Weights of a small mixture-of-experts language model, trained from scratch on English Wikipedia.
Size: 9 layers, 158M parameters.
Training: a variant of Adam for the experts, 847M tokens, 6461 steps.
Below are experts of layer 2 (counted from 0) of a mixture-of-experts language model. Rows are named router (the router's row for the expert), down (a neuron's output weights, with its number) and show model dimensions 0-159. Each number is 128 + 32 x the weight over its row's rms, rounded and kept within 0 to 255. Numbers have three digits each.
After each expert's rows: "raises" lists some tokens whose logits its average output raises strongly, later layers aside. This comes from a sample of Wikipedia text that the model never trained on.

# expert 21
router:145179150128105098109092109174077158111074094086096100163191154092124089160177119173100151124082126151181119104113061129183174088076162133114122140117119185124121114139112081137158152104123080141102111144116125119156160093174109136084152097170158180151100177125112155081142134143146098091118156161214103112132150124155156143088121082138139149115099117096162102161101156151162145166076165148126131130140157147135132152097136127145150069090154159110094161102104164144099148163115189
down1:124060095142122123061133104147101071095129176165122091146124039157111118096130090069125137117149110113119182136113124135055122107111107151105132110153165053154103130117130146111095136147103131085145157118161077150140121099181191121134125144126210128133051128151095073130116163145161156122103143071146092130114125114151137192150117117161187167166151111151161146175108109101134122138193128181109146148156185136149080079124124156103119099149131099143216114145121141124108142154103147
down2:096178122130178154133112115096153149106097105053125152146138146143182172117130095139100151066085117084097158127143135092142122145181117154070084169120104124139188099090129134125102103111092136127185112131138126081107124154102097153136094063069119186112151127148128137104159189114129105161124083139135104141088141172112158130200137106075133091036124162120129134141127131076140097084111175142138115128146131133101084187050118161127156138089102145068105090094109140173134168199095094
down3:168122135109228123155120196108132066145121159103122102122131088102195121113090162139084094165143112115174117165150068116113158163098119125154108135149135105128110107120186161126156169121156138117097197129172149163112055155112153100100146173128215144076116100174115115050123106152169090168145111107099162175101112147171120150136146154135140127160115072164193183125130110123152098092130119163105114137110151058140156130097114126101139178084142096087118147189142125133094075125110130
down4:160070132113165162092125130120152153175144110116155129091130156073075154198140180111096110102156163164141136131157117133168126136092141126165115133106181145122112156176195111100160168049152112096120136086142151166134140112114145138136124101130127114097120100182099151108139150111117056115121161143092078157105070107162111098148115202146140161103164200042138097121157112125196139102049129115132123134126099101178085142112166206123158110182157126077089102084107117163156129125126136
down5:068149128128095122152166124164124215127118134101152102130125150112138085190151121115132181082153149186139148163123100106120129085126128131122122139093114071087142100120139138101117147086204148115156144137139121101136137176100103136167109124042096077114094158136148149178167118160113103111083143111164071134170100082156115116199123135083153213147123169101171099090151140162159141224110125116105102115110081122088118116107077078156114094160173118116095104117127091077089070131111136
down6:160133102074088137130146176143109142097159128116097146195166181128144148136182145133085125108158113063098099137128165099132096156103133127168151132131144144132135120114083077090152134095119113138129098096113177143174080099115171152128152151170117115139097152164055144103100221115119105115122161117157064153109132102126128164149114155125131144079135125112117166130146128128134096137152116137124124089141108113122181141156126117184145091119167129083143180089091132134148141132128118
raises: " there", " ←", " Released", "====", "\"\n\n", ").\n\n"

# expert 205
router:089177092082095151150152163118099132094137134160091137167174141117162156084117160092167122134123096126131126092085154105159160186085169163120114109184122168105140132147157180130149137103164135125138090135168156074082155148136118115102148117176125155090139145082143127188098106111091098095157126189100121071111148111160138165119203120125078113093079124138081141164147183175156144151157108060140110131127098072122189128154157142169080069100135124125132135134135103091104139175163097
down0:150109121064118167131057154108129161133109119100175098083150136104090119122075178115142138169153176127145095094114133103140140155169108124119085089100130103133113195160102116123091104139145080092162148127119135110137113127117065169144139121129097115164111093164071135135113123110129179101205170136151106085113161131110199099113152142122064182160149204203115099154162178140063116138139079108184133136127138112152112146108127104121099156145106086144081122134095135110131213113079120
down1:084148108117111114093133198062117065134157104126154149113109124113123179079101099149102116107098103113156154131146163131097180112141045087173140131177126128196109154122205179144172107090160184147140136111108143121097134118157124128149126103124134097111162174157120126171039129114100180088107111116068115122161135113177106131167115112099179119084130067165141125113187157066170141133154142129166074105112104136163069102112130119158115162130129139142104135114136148067139184171167130
down2:151083144113116144109102110120131180123209129117180127124141116115153082148107119180100115133087085130143161145115185122127141116172114069129157194076141122120072082128172140104143142089128142123153125135107120053147125083076101156124119108100095125157117123150163178084100060096169073116106111152111116111130119104123146169136117161156160176153144116117132163171131123083133132132091122079117086078133113108112111121133141146172143143139127111148141110114115212172130136071159154
down3:136077104071122105120133070143130155113149166124128151175102172120110089084062073096184130110150173142205136149183104148113142066112097105116119119126101131079113171185105163134122085079044145113161175117130083109080135119134152193155147122147164074152138081121086112136109128175054131159156126149115177107124133100103122143134093047135159128119071158213122145091135122132097117101160107129163127109121086140107104119179160070140124098159107151158138136124111187136132071164107128
down4:106130145074139093126158151164128098095129173092084114165127150205142176139139109081146109141043109124107096128149086141043135188150194144191163151129133149133127137138140189087101115127083196153169180123149088102101145182153110148120132129116143150125160035151149152169172145116107139164165103097106134145108079131129155148161125139135126154178127104123151125162153121104138098080125096116172118095157112173125109102195124092134073123178144144110097159168122110174161118106131121
down5:119109171157076096161092119141194134110132096150176165080106094083097131162130128145108130134104157123150144091097159120081157114109114149105109116090148145145094135113138112146149136111119131133102130077172132142117134150065112136158145133109133092027143141119117156069176177113136040119197094212140096133112127129104128102063143156176140127138132139199112108059141121214141174123160087071155096123098146161178090139111203139139142160166106133070089149111150096162133163104125093
raises: "s", " |", ",", ")", "ies", "ie"

# expert 186
router:141173153091103159079137136115130104134082106162163140117117146131079128134133144145156146102144157099169148096139142154106136178152100082165139172162103156107153155148054176075117088074095089117104060073155180130133141123174156083166148135117090139135064110089075149091066175099170118184093172175113180106119113116125165105126140121123168168061113162148123151149138150151152131091129142196091172109113168174129111122172152109147170153160182152157104115104129195146058107089115100
down0:159156183113106109111113153122137103153172103170111148170132108080183132111108087116136093157127153172116145152091119153166157100174166114127138156175131150178162131092116072193169095116171086130092119112129067115106112071132146074106101093089056115143164094143134099126035073145114163099139077144158142099128087129146123146122129138152117146166155166084131130147117164126119140138143060184143175138138143125124134114138161135124060161142197155145180136128087157115079160092105200
down1:190150092124135112081100146115159141191064117154104120102121090084148148162140124132108119092173068121128141134143144096116125078085144113128122141133212144161129089124119101148168168104177141099098139154148083127114107146046077141120108134148147055131120097134161170143138144143095103137186123116129059138106120077152163104151195122140157120138161173145158177170156142070145141077148149132095107126093131127117115124161114116135118159082166111145160099113107130129136210112086151
down2:133148146172091148106076098111141123174090175198137141078102073121136130119149080122130114094107134174127136147130098155117115109169142108154107133127147158119168117164145080170149118126130120110124113151119143150118148120174126182159159117130078113191133102137116077083111157152097163152073082109180151102179142053127165174187118111126117089127170137169134135160186148120105205109125130127165149146125161172113008108103084136155180073135118186119149135180155073131145162162075125
down3:137065082135100176143115163129154091133148127080143059129147119167164040140122120083126068119133103108076074115145118085100124108076109165133137070108052129106135148102178172097104103139073187152109166081156114145151118108122154142115113066077130121108134112129146106122126072123135074102174119112147118171141145144160140129101115051141158176039148110077162120117117114128125205120107089143129153107096135106220116131134121079151086106062196100168119172144164140137140136158162137
down4:107122120125118120139151135152152099132117157108140169076181132098134189186112076109082105103137111141091164096155085151087164111135144124183129069173151141123162109070208087119105143176140149171112065070152140119170075139178071191076103084099121142124170048162130121136130116114088115143140131078077130133131110100116081142117136101132109126129085110137099120173152153103101138114084166170143056104144082179142068137109144190186121081121087144160090184143148109110106150057139156
down5:076111121157151091096136144121119128128072104136122166177097088119107124166160135077083105104139164132105143190125085135114115125074115144143109121084144083138105108094131077093179143164108133121143167107105093154133116105156156152102098176114159099117130129126107074120179144103072051125165132148174112214127178121148125071144169130111129124127118136093160118162137121134125194121128134156207152133119104116184081146141123149169138072052140151140120078083112130071135179141115129
raises: "ious", "imate", "9", "35"

# expert 206
router:099091128152120107095104085134182152086170155141158191121138156177093125119119084081123112088200180088141140121140160162132142127153173134114106071128116111147116087079122116065128152106110118087157121118115108128095158124074134138127168087082143127099065091196111099067167173161102123125099113044165083123074064153123135146163166106145089158117141132085119167168171064102105147150111149133147163117157116177125126137145180101097154046170114085128038141142123077095123152104136136
down0:099079128155136121128156086146139135164095181083149128102148116127186088114135155065154114128184144136172163122081134155113076178201136072130134117147187177137102114106088159124145177104090096158108055104106106174147163132087093122118161152120136188123078180115110115155102141131116105126093143067114193151117146157110137148097132103144129111066102132146081095122085123160159070099071134143115166100092164153194163144122063132093152072118146102069097081135148130102120102141091134
down1:102193131131123108124102152175063121113117100149107102138143144173164154134106051187138147078108113121109103074151151124141170162106145184133102120183128154126149142040161162074193106120118119124033139077137172118137143117112165117128159193111141093086135160047140159123168182114088075113063138137105080094147138115130128161056123071137129110151069115113092134174125110082135140125124126087128104120154129103128126122179156165143131121149150145079118155110114097120034104206097135
down2:146085088120129127117146120063098100066160155116138128121161111150096109091145116136141164150147136056181147096122083161077077102129122202106070101090147143180192100165090124144118124088168142129085101155121098115125104138114119130105154100156120118123141157158143148147127136118102092078169133117118149122172110094175078128200159157122157134145139098116120154080146064141128117072184121117177145150093174127132100162147164122153157098119148085172109113092096161031146073070107110
down3:105192116089108193166117064141130226116195165144119086121154119172170120124150157133130178129147109117160105118113159134117066116119117122132142101136136156094181129157094106066100061159130123196107128122136134103147091112134149110168135194116142095084202136155125180110116084147044129157116134111144161149148151139143129130131100157106133197122128111118073084176125139090123091196088109110106038097104082083134115147117093085116131125076158172142105155165127105136205102125071152
down4:126071079100113149100096158125116174143147184130119038103132163117116195071162112119120130140127086110162116117101207188125119151098161142084109116129129093120136096062159124154116091128140131116156197071154207115156083147102148118147138071132087191147124130131125117105120143138095144078086130144143165113107119110169114059158172098130073135094119064056122094151183116099170153115148078125121137111137137102097116168124136076147144115125077142107120093156119140122126093108112113
down5:170110099119133125110179108126124109161181077104081118155094137161080142127133126119164116131131131067154125129149135107154107161110156145102123131171101167131099172111134122087156165098142068089058091119101140139125132138119145061145071208117171134084112101144093158176143094107110145185098121060140155177212142135150097153094145139141212158133150150125176154113112136140161115113147143137106146114102126090125161153172087099122134184184101116171121122070112073087090128120057203
raises: " ​", " |", " |\n", "/L"

# expert 8
router:036124123113141136118151106092117083111142142106176145131148127147132122155137136132132138120124212137097099087086118131087079188148095158139100161099128084111093180116138170102110103196175145176088140154138124092179123119164144138103170093083100113195100105107135134140142155146212155176149111030128130158101134168105122056168122088086154115117121189101104117106090137129089118109125099145109184136160130138153093131142158211135186148119152099121116105058092172106188140121124164
down2:140131121144083079138114130143135130096157144139141157111110127143085138080130065191166094141103135047132104073074112205148116149120117079145118143079192131078127104174127179193179154073217118124121095165076098089112145170189148110112191145154106138080131127184152139125137095101097091117063150166147083165166149105112148158123102152164135159174139137156109118139098138120102093143154148132114232133104134093080072125141107076118150106129148146116090121109122049073103117132080114
down3:115095116195167162100152129138122091099124118127096151110160130097153185168132138092143180102115121203143158132083125194110153133110105098143137134131169099107157156188099150177124122125188146141088159083111130206132152079166079112127104115111147103090158158121101148161058153134109082171217116081121141101135184170175129123127185160109102179150037181111085131116122142181134117122163077108134120135104168088112118096133124104119153162092134109156051183098113132071167075170115127
down4:128096169118127128136098128103104103131097148124124129137185135131107150152097146119094177113097061123093098113159134150074177180140103115153135174229113164164149111156115127154093090139102102135135138162132129135107178121136136137158111125150099155169157153189186144109131134127160134137183141155122105113165151150118093126128141106156174074168090149148141130105151138153200100104107158138169053122105170057148150115036140143112121093103148183178123137134125086135103210096143077
down5:050093124129181129154139157142094139074110130190129135119126080141152136160172124150101142110168074129108169119161101171163115108117084119127089149120141121182098137145160170074129198170110154100136159132108113171140136089139095115138129062108178178119133102166158151085157085099143127159154105136121120181150163156106154139103175119125134108167088166134171155106114104047137092113162167144160203163108120087158132062086171139082126056134122145112113087109126148098171124062165125
down6:180126156122131128156172108101115154142080143152108148080114104165128144156159161167057128140109122141123149097187146102128084122097091101190153156143112110043157123147091184111104142208160060130141118171083152167094126116137152108163098116139177122148108116140133124102150171164123101102120207138126154092103131125055105081120084144077101155131087141085166071107163144153176144103156131129176211120049103103110090208147123151141134120174170123160066105131181102139155148141174116
down7:111086107147120122183151088091160191133169121089143140168139119163090157091183064114109087128124108168097098130158141081141129107107045137092181180184100099140076052097068117109101118088171111174180156132130136137157169167114123174124123134193135088110073112137117090105095126157110106185120086116152148152113119094096104179128113146159093114129119149144146148141092115177129091119143161161141116145113091090133106177125103123121083119121127088141179110077080139174167149124085100
raises: " of", "ened", "-f", "less"

# expert 221
router:160082161098181086121117081130117095072164152139103132181072157159102190168135166062064105127091140099099112133179102062164133155167107144169157105170112088178166097132165152105145167155083107078163117163076123160128093159101168123112114150171111174169097103138130099122121146173140094143157106178145101104117125114085090088187112154169111113086132105131136110123111137138166160086173191114119099129140139146112125106105172115108103148142172120123133123142097112131162114120169066
down0:065124093120111087152086083099046092083147118161104095128078156115110179162144134068177132099121142109129092140129142130112170094156166146130138085081145187225112142114170152156159142151119103148102173128095152142092168078161120145064108134169147114136118132166110124169114132117151129138095093150109139081139117102167125069122074135150150156116130109117086108082171136136104137102144090144107131135202103077159138131149173113120135106130134180121155127130176114092180086116168086
down1:157107160136145157238137156148126169108139116114146100091125091102170146088138177117100172075118131123065186198125122170090137140068092114139147102117100186105131136134117129110089100124119130106150094083182113111115077117131190116170074114120121114048117117136099154156061106151134159120136163118125118110142128129134150126119115101109161139099152151125152197101153094098143168166150124111131078150086070160100129083162113094066094137164111107224115128129140137105148075131129137
down2:114148093089140123067118107116169180127140195129108187125155075102090109163116129088119157148137178145121150114090155140116180153152128150145066162151082175117149123134190115139134115126179089163113124180144133087115133103128115094115116149116154143197155157168194057119134109152150063140134075142126134161115150111107148209189101143176138109110139087118125089129100104134166118151124134130141140094123128112122129150125140159151105081138155128083148222113163106092121085171212129
down3:125158076147085129086105056162094105133139163150118111142079171145145142212146178144153201177178128144113136103140085151073129157110144156139133100131093052081095123111172127203134085145153109105183071101148132089100132118119079129147145117151119141133187161075141154095117142107167116106168099145091099118146130104114157141117129131182122099142090159129134085125070172148151080130170144123128113118174091131159101170190133175112131098118104124116126122095148105068171120129136132
down4:177084106131158135065078139100137170132138097078110159133101116136104145111116140146089164140173153163127186122125123165106118131141119071130167103108122124055120191127116141151160128084144166136137140165094093140117052116102084158112167124091134173116171086142152097098137180177145153151102091146091125170107087176189110120142180132120139142126097100119199175131091147120114106091110107082034162110155104135132094128158156092198121100154140165044108010163110140095121173145069095
down5:116040087099180208100122107147131141114173120043129144082148105117162106131161191103125157146102083176142127119105042139136135150166133119069119110076176162103127158138118067196134118156138138169118175090196123098136075093124109102112178109192179123175159096066138120143140159131111092132160093094102102097115089240113161146104122107089117079142160119102144128178118099098105124155176175087096117165192094134153115055156136107111111083133112113130101066172098154132106167094092114
raises: ";\n", "50", "1", "100", "500"

# expert 141
router:088121190111154133118152111094137095057183143085131090145090071122062121214087181106100075207118168118187149201134155106114110140147116110168138189089124117116113163087155129072132124192106094098151104129178158125078177111176145163141162117123056137158124115104159128126166115137144147194175083132175116158164161133099102135133134163140090083168085176112144146094157191175120110089107102076172200082149122155121095138075143158130164185103088064167178157112126108103138167125201149
down0:192155114138162113171176110125127142098119140118135078132168036063121131138153070112133139095109083108106165077158113153134150146116113133084164076143191178114088180129094049124164151099104142115126153182160120134150128133119113161181135136120128120128151105067154142140106138123109118157054120094113111155102111158140136087181060161121141182092127180137154147146115152110130078107139131150118134117144151152097013143116104080077138119128115128112152115208112097151069128152154172
down1:157114080110186183098136128051167179121106155158135142085150098154188118118192116199101130127104148129186140127098099110093121167099147165077085115104145125129076165133120134129114123053066174168091198128151125182073098131170109089163107152129062126117118119079091085118129161102111111154132143131108108106092123097143142065164106148117059169142102138151091158149135119122105114136135165172114211140166153152067140125162138138137139205162119119165082108137148091182097141113156093
down2:150147155110154138163070141134133152132059066138119082110094070102106185170167079119085137142145156120121143140180112172154139132136141105070165167071115105054142136090151131108137176088120117151083142127135128145194133109163139119147102145174145108128125120161117139083113129057158151170049099099140092134150151175126114116120123177090141158157127127107133075129049144085083179172127125135142129084097166137170067145065101096127164091140112117145120169160178090159119105091138106
down3:141163147141127120097164148085048102105078107150105126068171090067143123175117084118121110136146106123143164086157133130108140129116149156131130153111116107117124107069148168084114111047174191101054116099086127063112148164152106118136126161068124117087156169101111134127102189160141113135098138110142103187100129180145155167173153186130092104147126107172120135114146074049158098145157104114097108087142103126104187035164083144102089119161145106158179169131145123109100143097090041
down4:172108104139112111149160143122137132172127099151196097113116079137126121100123143151110083163129065095159073092201101120141131115176230080111117156181141127114162101110135126121120138149177121160152104158093185134133192116145075079120112175147127071150135100137123100134154111079112119116185133092147140127121162129175117146170114050133168089123150110104104090150137153170245158135153144163090087137100088146105118105140164127058130102123140077132080134112080103097114105138090127
down5:129160177088134090181116104132079135137141123131070147192118146121178145177124137084170133160137075127186149140105044092148084117172117136141142015148097128144179139132144124122135126149093118140112136069116149134138114179157125100134124091159139154177177125165171139121095160103094134193136194153082122106151132171140169097125093181110139173143153156109119119166140168195149078130123179142111057180117126058149181143108125073151154139137107125128109133124098108188141111165167161
raises: "e", "'s", "leg"

# expert 118
router:190142120110144127164185148121107146153172060138083159143154127128166110094160121095125090165131155185093163133120128126100103207089161162119133115136158121129139041098117119116138151118144060162220176143141092142126107171073157126107112129122144094131105076159181077136048052096148160125123177084176106146080064082091107128106110125183123104138153168137089134102134102160101109123093127091091167116165163116066157161127130138133079098090089142092133157097137153118128118133139113
down0:130142077054136114070126109056170109114153146062128154187142127169101116143154113122136093162118123176121070176120138122087173106124169129161132089129067142108145202125105168159186128090130174155137113109066152126163131159109120188158124149085105107140132121179125110119099123111142102163200136169141120148143123196158178131150134132159125144175118212130135172173179150166100155152182139134114074139153109126106095130139139100131122156134179117144142127080145150135129193112144119
down1:099146102197135180193109136114183094177075141128139140156199152133098144083147071149156177125195105137114185125200137162111142115202150132092083109120149058072128196166122144105086139148131156104176124117111105093127082130125127202151098091114191133132108084121149153086130128098169141178093118077105119138132151138143144159160115134154150127116122166150095156076165119111084108111139122126099122100151120089145130136123093108111122124168138099143098144165133135192093193117173141
down2:086167109178092130097102099122138120177146148081152137113160137151134156089095131110077103062119171144136172150130094142153128176142180106083100110117094192208185120111064125131134137150141149143136118081178101150118126103143119101102192083079109146178134149108021118116098124123106112145090150087166144080189173123126106158145132135102114093053086132093156168099156145160185085153117125101148119145115159185186085112157133106127114106116135151126149140120111052155073095127122127
down3:165114105074169157124163098147071159204128146078127165176087107149135143131113117116173168147139175150165178193161130160084149142096146101136121166044128151158169144109165191094056160094160073144148150084108120177135151110131085155169093136087163132106101117219118136179102116147080145129129152181142159093120135083171131151129078141111174088143097101155055135116152137153169144120076144122109099123184136089125092170122102093093109150164138139104154102137114102145102123189129156
down4:141134101091166115152140164120121150158135100117131109116078182127141118131117106157122137207128177139188136054163116129152196113107131109087096155089084119153105112106167152154105105088192102133100209170096151177149097114093158110140108132106095199076142178177147131140103101138105055170116165128136167143140145119173132103061133078108121157111131146108099122180112148147117048149187135098107063065187188101098163136120080088154101148180135165085154111177146112153127115124192095
down5:142120109132088110129105143099129118152146111113118183183152096197173085188117133156116099114082143096155114204158110142143078101185144147136127107132128132101092140160105155127197165130115135136132144082111067097107078121073150098212105111131131100120142105100103127117158123155092152137144130142081095162155095133108154124099077149202138098146194096151194106130105134129093122169137118124161163090065124108155162092123129097143150117146141152132140109119152151112148134151122105
raises: " in", " the", ",", " for", " (", " and"

# expert 52
router:135093085177106101130124087118143119166177116082157166131131099164142074091148054042112119144107137145147120054109147077119067101176098122150192148126100113117120146153095113153175147137102121157090118147107052163169056140106113146086154102121110098176070179127168060134151162118120168096151152100093153099115093107078127171118104150141116092173123173152131112180089158102133147103116077124085097106156069076154171101126160141157083159126198158150138127093114133121156136142112121
down0:129109158134129150076062084162122097109106200108108099145161105171150148123173154083158078158110090132112090131163118099112116135100127176170166121183101088150126124135123163115146112151076129138116136128114130161104177115061149120137114134097157145180166151101057068130143116128141189128152067095198132108114129139143129114117117163152113073148116167180134107117111136087155139105124120128135098107157153203115101115163093161123092137093094095188114193143121151141146192143133109
down1:099139178165120147084100230148140124071139160177118119114152100108194067114133106144114131096033097123145120193141166136140180151144158119098120153144098139106135107066153119130121170159144106099119170129217178139106140154082155091137094153155144130122119133074124082103137204113119136092179100121132101119082089153108153145089113173148166081103092068149089117129186141121135072138082083092119187084125162168111143127163099150105072120112073106189126141115105135198183120088120176
down2:133163094112126105156166098147132063144149111109169118121142137173071083178150136129114115175128148119105127117135111118154052072134149101084139125093174134134192174180091157147108131140122199133151137106094095110086117136190099121115106181098134153094192127118150103125101146122179106144028121115150123144149153107160115154209128132115123167152155047120153140116102098102173139110122113180107120116118110156196103142123148136159199085181174111127122105093156079134100047140114106
down3:108132130131151118144153103115086136167142129161176144117067173141170108134122145095149134120117106109173159100153099171155072182167113090111143170100166121130129109140199168176165138090114094178137149105135142134134133091176193093151106135056140181140099135112126145149138109145119138164042179122093183113128175112149077126140136054086156177031183173146170168170111139118155107134184090184141160108101108140133146237188138167144151123160169084116160125127117075136167089128123130
down4:120136134085158139188160125162158111099137186124182106152136115111128124152116141112121142114146108127151113077108116204120114149117125182139105191110125124180097165114173176175182153158129074155081131132162149115151130122128130121102122147115115119164133097147145129155114105117142054154088167031078180114124131164176161146198103115085097169151110100138095065174130145146138063187165143168101083120105148104099152152125099141151144122106186141124107124133108179099080112116138101
down5:157113138110103095133122182096137105149184112099111113080145126161089131132165046168046095123113114180111125114197114141114105158129118129139158088174154182125122112173097134056140109132077141089138102094121058137107093107155133142154103170093150168096117136128147093133150158127169165076128121190166098148073092110134178148157138100151119098152178054151035124143160159167106165116147126149140100099068150117150107090128093095108125113149098113111105206125165138149144137153171117
raises: "29", "-star", " months", "rd", "nd", " seasons"

# expert 234
router:180096144129200130089107096118147082069170148129185086069128146127087196155145141112121130125150102091098187121092160132146099144116095131178151122078100137070105134095171112090115176119166111116116089155074117127099157137111115128067166143117125145123110077122161167119199187119075128066141100071158060086061097148157138171140141134098155165204177155136072115121140126117109108104125154084121112118159102215152127091134163121107161136150088131126139153096124133119092091114125079
down0:112151149096141106154131096182142148131129093056136148094163190138055089058113130119127159137149145123091107139123140078150168089079155132151112099066126163131086100136135181073152099124129127079183162066081118135111068009160126138052154109165133149148111022130132109115112090132121141155110148155146117151072096154134138096076153133080153131109143144080091062169125156103116085156115156136092111161184118146120151116123110112152127099028104126135120172158111182102138118150115124
down1:126109170128127148107119114073185173091081116164129077090114212087116120135089103166144150117155147129150125141082127150123122157113112145128176120143170168123042141100114119073139153148102141122086159127114118138144195114177067185174182049131108139154143056161153108132122159143201183121122154125088118091123125127105167108096162129128151168086097143179162157152184094113117095148146092189113126134126122101126171090114088135160104150115134131131159152147103116187103163084207075
down2:129103085086127101081103055134138118183141076098136084141147109131185112112106171095129126173077135152116149131139109129095161125099052107164069161129126139125093165168166167085094120104131137055130188198156110139105148126135137174115119117137099141107178134119135105129107090181051121095243139103140104060166171146073129121092146175129079088155169143173122119123166176152155115136174154153171113127142047073203131134158135137152118148129134182173152141124168195112175111129147098
down3:117133139166060193138142121151136071152176163158141158125080152088192130148128149121091110105142089085151081147075110145125124123096085205113137162131138145105139215172106120119177147062120145149097178110147126111130113120098159122125118156085107187141077171106122164126178083136169142149098186156198074144172135166160162095053150134007108097126141139114137137128103124128154152120129122129106136112070118095170167171181126171103180119110143118147082156105141171165147149077149086
down4:090185144129159154135079157113168097117107149145160131137130078141117122179205150152138096155137133107203096131147132131165124088090129111063106165183145122072171137120113131104114127163158075188167135125131141050156139119116081081129101131086125134105136110119134136162085100125155124159046095126107071140161095124128109156152074164108136150107097181148120126143102139154129161146106061087093156172169148169158114119112063144107111122080080129159132143124133152142094084127129126
down5:083156160136029134123109153067114128129102107131130147108124104128052124126113154077090125101118105115092111081123144153092158177082122138130121088077076090110094096132111097093131119109099149104157132166186131167124132117154139077175164121140142157183038121117132124080101159130138162114152128123144133126118137170176125125135134155181122113094132136143103106104162133153112186128134154128124125103108156162159075070111125167129150221096136104108153137122128132122107106110197085
raises: "right", "let", "ous", "ender", " is", "ful"

# expert 138
router:161097109068064140119111111111097081062160127107173086131197165147169103172122088105085055141163135059104191179104185155133075173152154108113151075129102090145138168101151104095100153079136154128103103171132120131100117129131116098112220139138095135170118068145094092113084180111120128096220048054104080104107140171100125115154109139168097095156149100113133180155143155155117129138174151075163159074183145134154170145209135087135100103125161121159163139125152139127135142105123101
down0:132135100096145132126069083136108063082156085096113120134115083198132162068115090171143141115146148123088205097104104163116083123116140135104115180112140153174138106149113202134142099115134137135136151126162141127076118160146178112075163067126102119155156136141110135049107152131149191092135113153170162152110154101078170112101127105128161173123141156127121111164211118079160162162138112086094184134098167116074106133133101128097130157096156162169151063090150130138159170121125188
down1:162080150138121090142183122138140147173188150122156178084148133148108112099063229062152079097128090128120151115144132174087115169170167134105140153162099084127163122164158124159082093126103154205127139139161140130111101141075117114179171111178129104115146169153131119141095111084145091169185127097094130136093158159131114178138169129065136115101158136117172094152165145097142150203083182122129221138134144088112133110103166116114139156109133180087120163137170132101145136174153150
down2:167097087083122090099133134110162101084138171095083125083076111163133122141073152149139203110108145140154177138082191080106139141170112153127137108135171113122128163126087151131101183111115121080102162184137150106110156178169164102108076063157101095162118071136014166132087157113116174058109112163096120081137099098131092054144152114096145161161091066118154169163136098126096160100138131172147128154169170123144110104148091161162130117107146157173141108111141157191148074154157174
down3:118123189105141143175105138142115152125135143121091093141126174136149137118139119111160142139101147131158144135204117122110112182132170104140127121202112152103134092146082151101162062146129130131106145026114149226140089158080199138131116099093120130132112168192087106089080084122124182125120139104176169079139078061104152146081107129152148099132162156182123133110134029103063185181114126122183103122130165098109147075166187093094114113106126169121126149113167040159124093078122132
down4:122164178132153161108099103112127092092139135157099096121106137087125098081176116117077061129091158124104096125128202113148166095062060102090098128091172074135134144100086074153153154106154091100130117186092096095177190112166189147132173124114134111120143068089123070092138125092102155183157105114106181101100115190150146130139126107137178084089120072143119132080138149137125197122123098140077176066164104118098100064080118151143132146169113061149174090140110148160080128092110148
down5:129186106103112103140142158120120083092109077023120118185098085093167157101127145133187119092119143159194097130166154139095124104113138096101115139117112165157111101149132137171095098136072130116094123187150119099072159082129154154106110159125154139132146160065142155145081090092129170127098152158130143117106121071165180170115115142115106155145134080121131139185130155086101127170099142112162135065111059128127086114095133165168109121179189095100132144081166171175179128086071127
raises: "il", "ter", "c", " where"

# expert 194
router:158154142140113121113162125176148123124127128179111161095111102121162134173133147173090083185210122140126167142167198090166105158173107155136159093109109111062092116076112186165151196094163043125123120123143194164107118083166071120147102109154086114111130081121113101117122149150158090110084084121131101153088080160161180122136129152106168206119077129067146128190103138079163144145136114085157132110120104202079117091124097097139119085143152102108095143104056074145107141139137143
down0:162133122138177117152142134177100154158115091199069167129178118174120124143148114143139107175091138110145133169148133135092163106143165125117141123195144113071095145084061123138109173132120135088174161124130094177097157111169140189137089177144128093140177123144128130150195085133150113136130058105110116147087105091187129155149119104173115169082112074128126110145136169089154166069131107160109139097131156153067123092135109115154161158171175129068142149149065122109107115104139112
down1:113106132147125198102144122153113183109130114086167136078134088126131074110169126122145143184163105144102180115151121144121095148070132067138153041146088136147129124155141102124132116146156116183099045108162140167129134141122194118103130116092151165099065117158102158134143113121139116158049125085160152112146132091122113096042103138118176115136143193139074109155059126144110148098183110153090137192111097118092081105196127051149141147144123159087162078131137118093130164144108132
down2:148146146103060174183171107132110120142120102102129157088104146107048093150136096092126115154098123140099102116183130131118114162107161107106162181134138177079091127177127091157117161142169131142141049123059100117069129187067092155118127151127120101084145117105154165173122155165123145185092158130152094096152137112120083205061144148092135144102157124074136100145186145028142154152117128088175154121086122065108175135154138137181104156183111114065084136150086118120177119127155118
down3:167069138148191158094140134149138132175106105118138121155130198140175103132114181113109141164146106153121157124137148110134164063119200151117096173120142069180118106218127143116139110090160051127157158063106097113076110135159113107180107091138161159107115138106102165140113143173135146122104119185100124099138050120169137110060095147123167111122194142096109092125120145156100161121160149107091140149191129130162118146108108144126064112097157113089133112184142156134127112167052216
down4:150103156128142165044089168095143149120131083121125143079123101086110128108101135100141152083130176144164077093187112132183112118099067068107141148069135126136102090091157175121102112150151112108108159141099173115109108110127139091164124106147043067132141141144132133091118180106144152090076162119161137126129122161103098109115109111111127123114070106158096158159072152102103097106173116131132151108156151176132132171135123153169165159122126137134132183124087102143081070133155153
down5:175149138128132084125149152147154131110145064163125095137123124182155158108127133092100093128159144079128134160129191074134152080149144180169133126117098086081103170155089122122140156132153093121068100196119088127120123115115131162122111100103124144171169170146080091174082083134144096066192110088116129143183155117131110097179111120163120179119126177063134143115104158150127065145144116123093157111161102153100107128118145173119134106061119117179169176161104142148151090131090084
raises: " magazine", " club", " money", " festival", "ds", " way"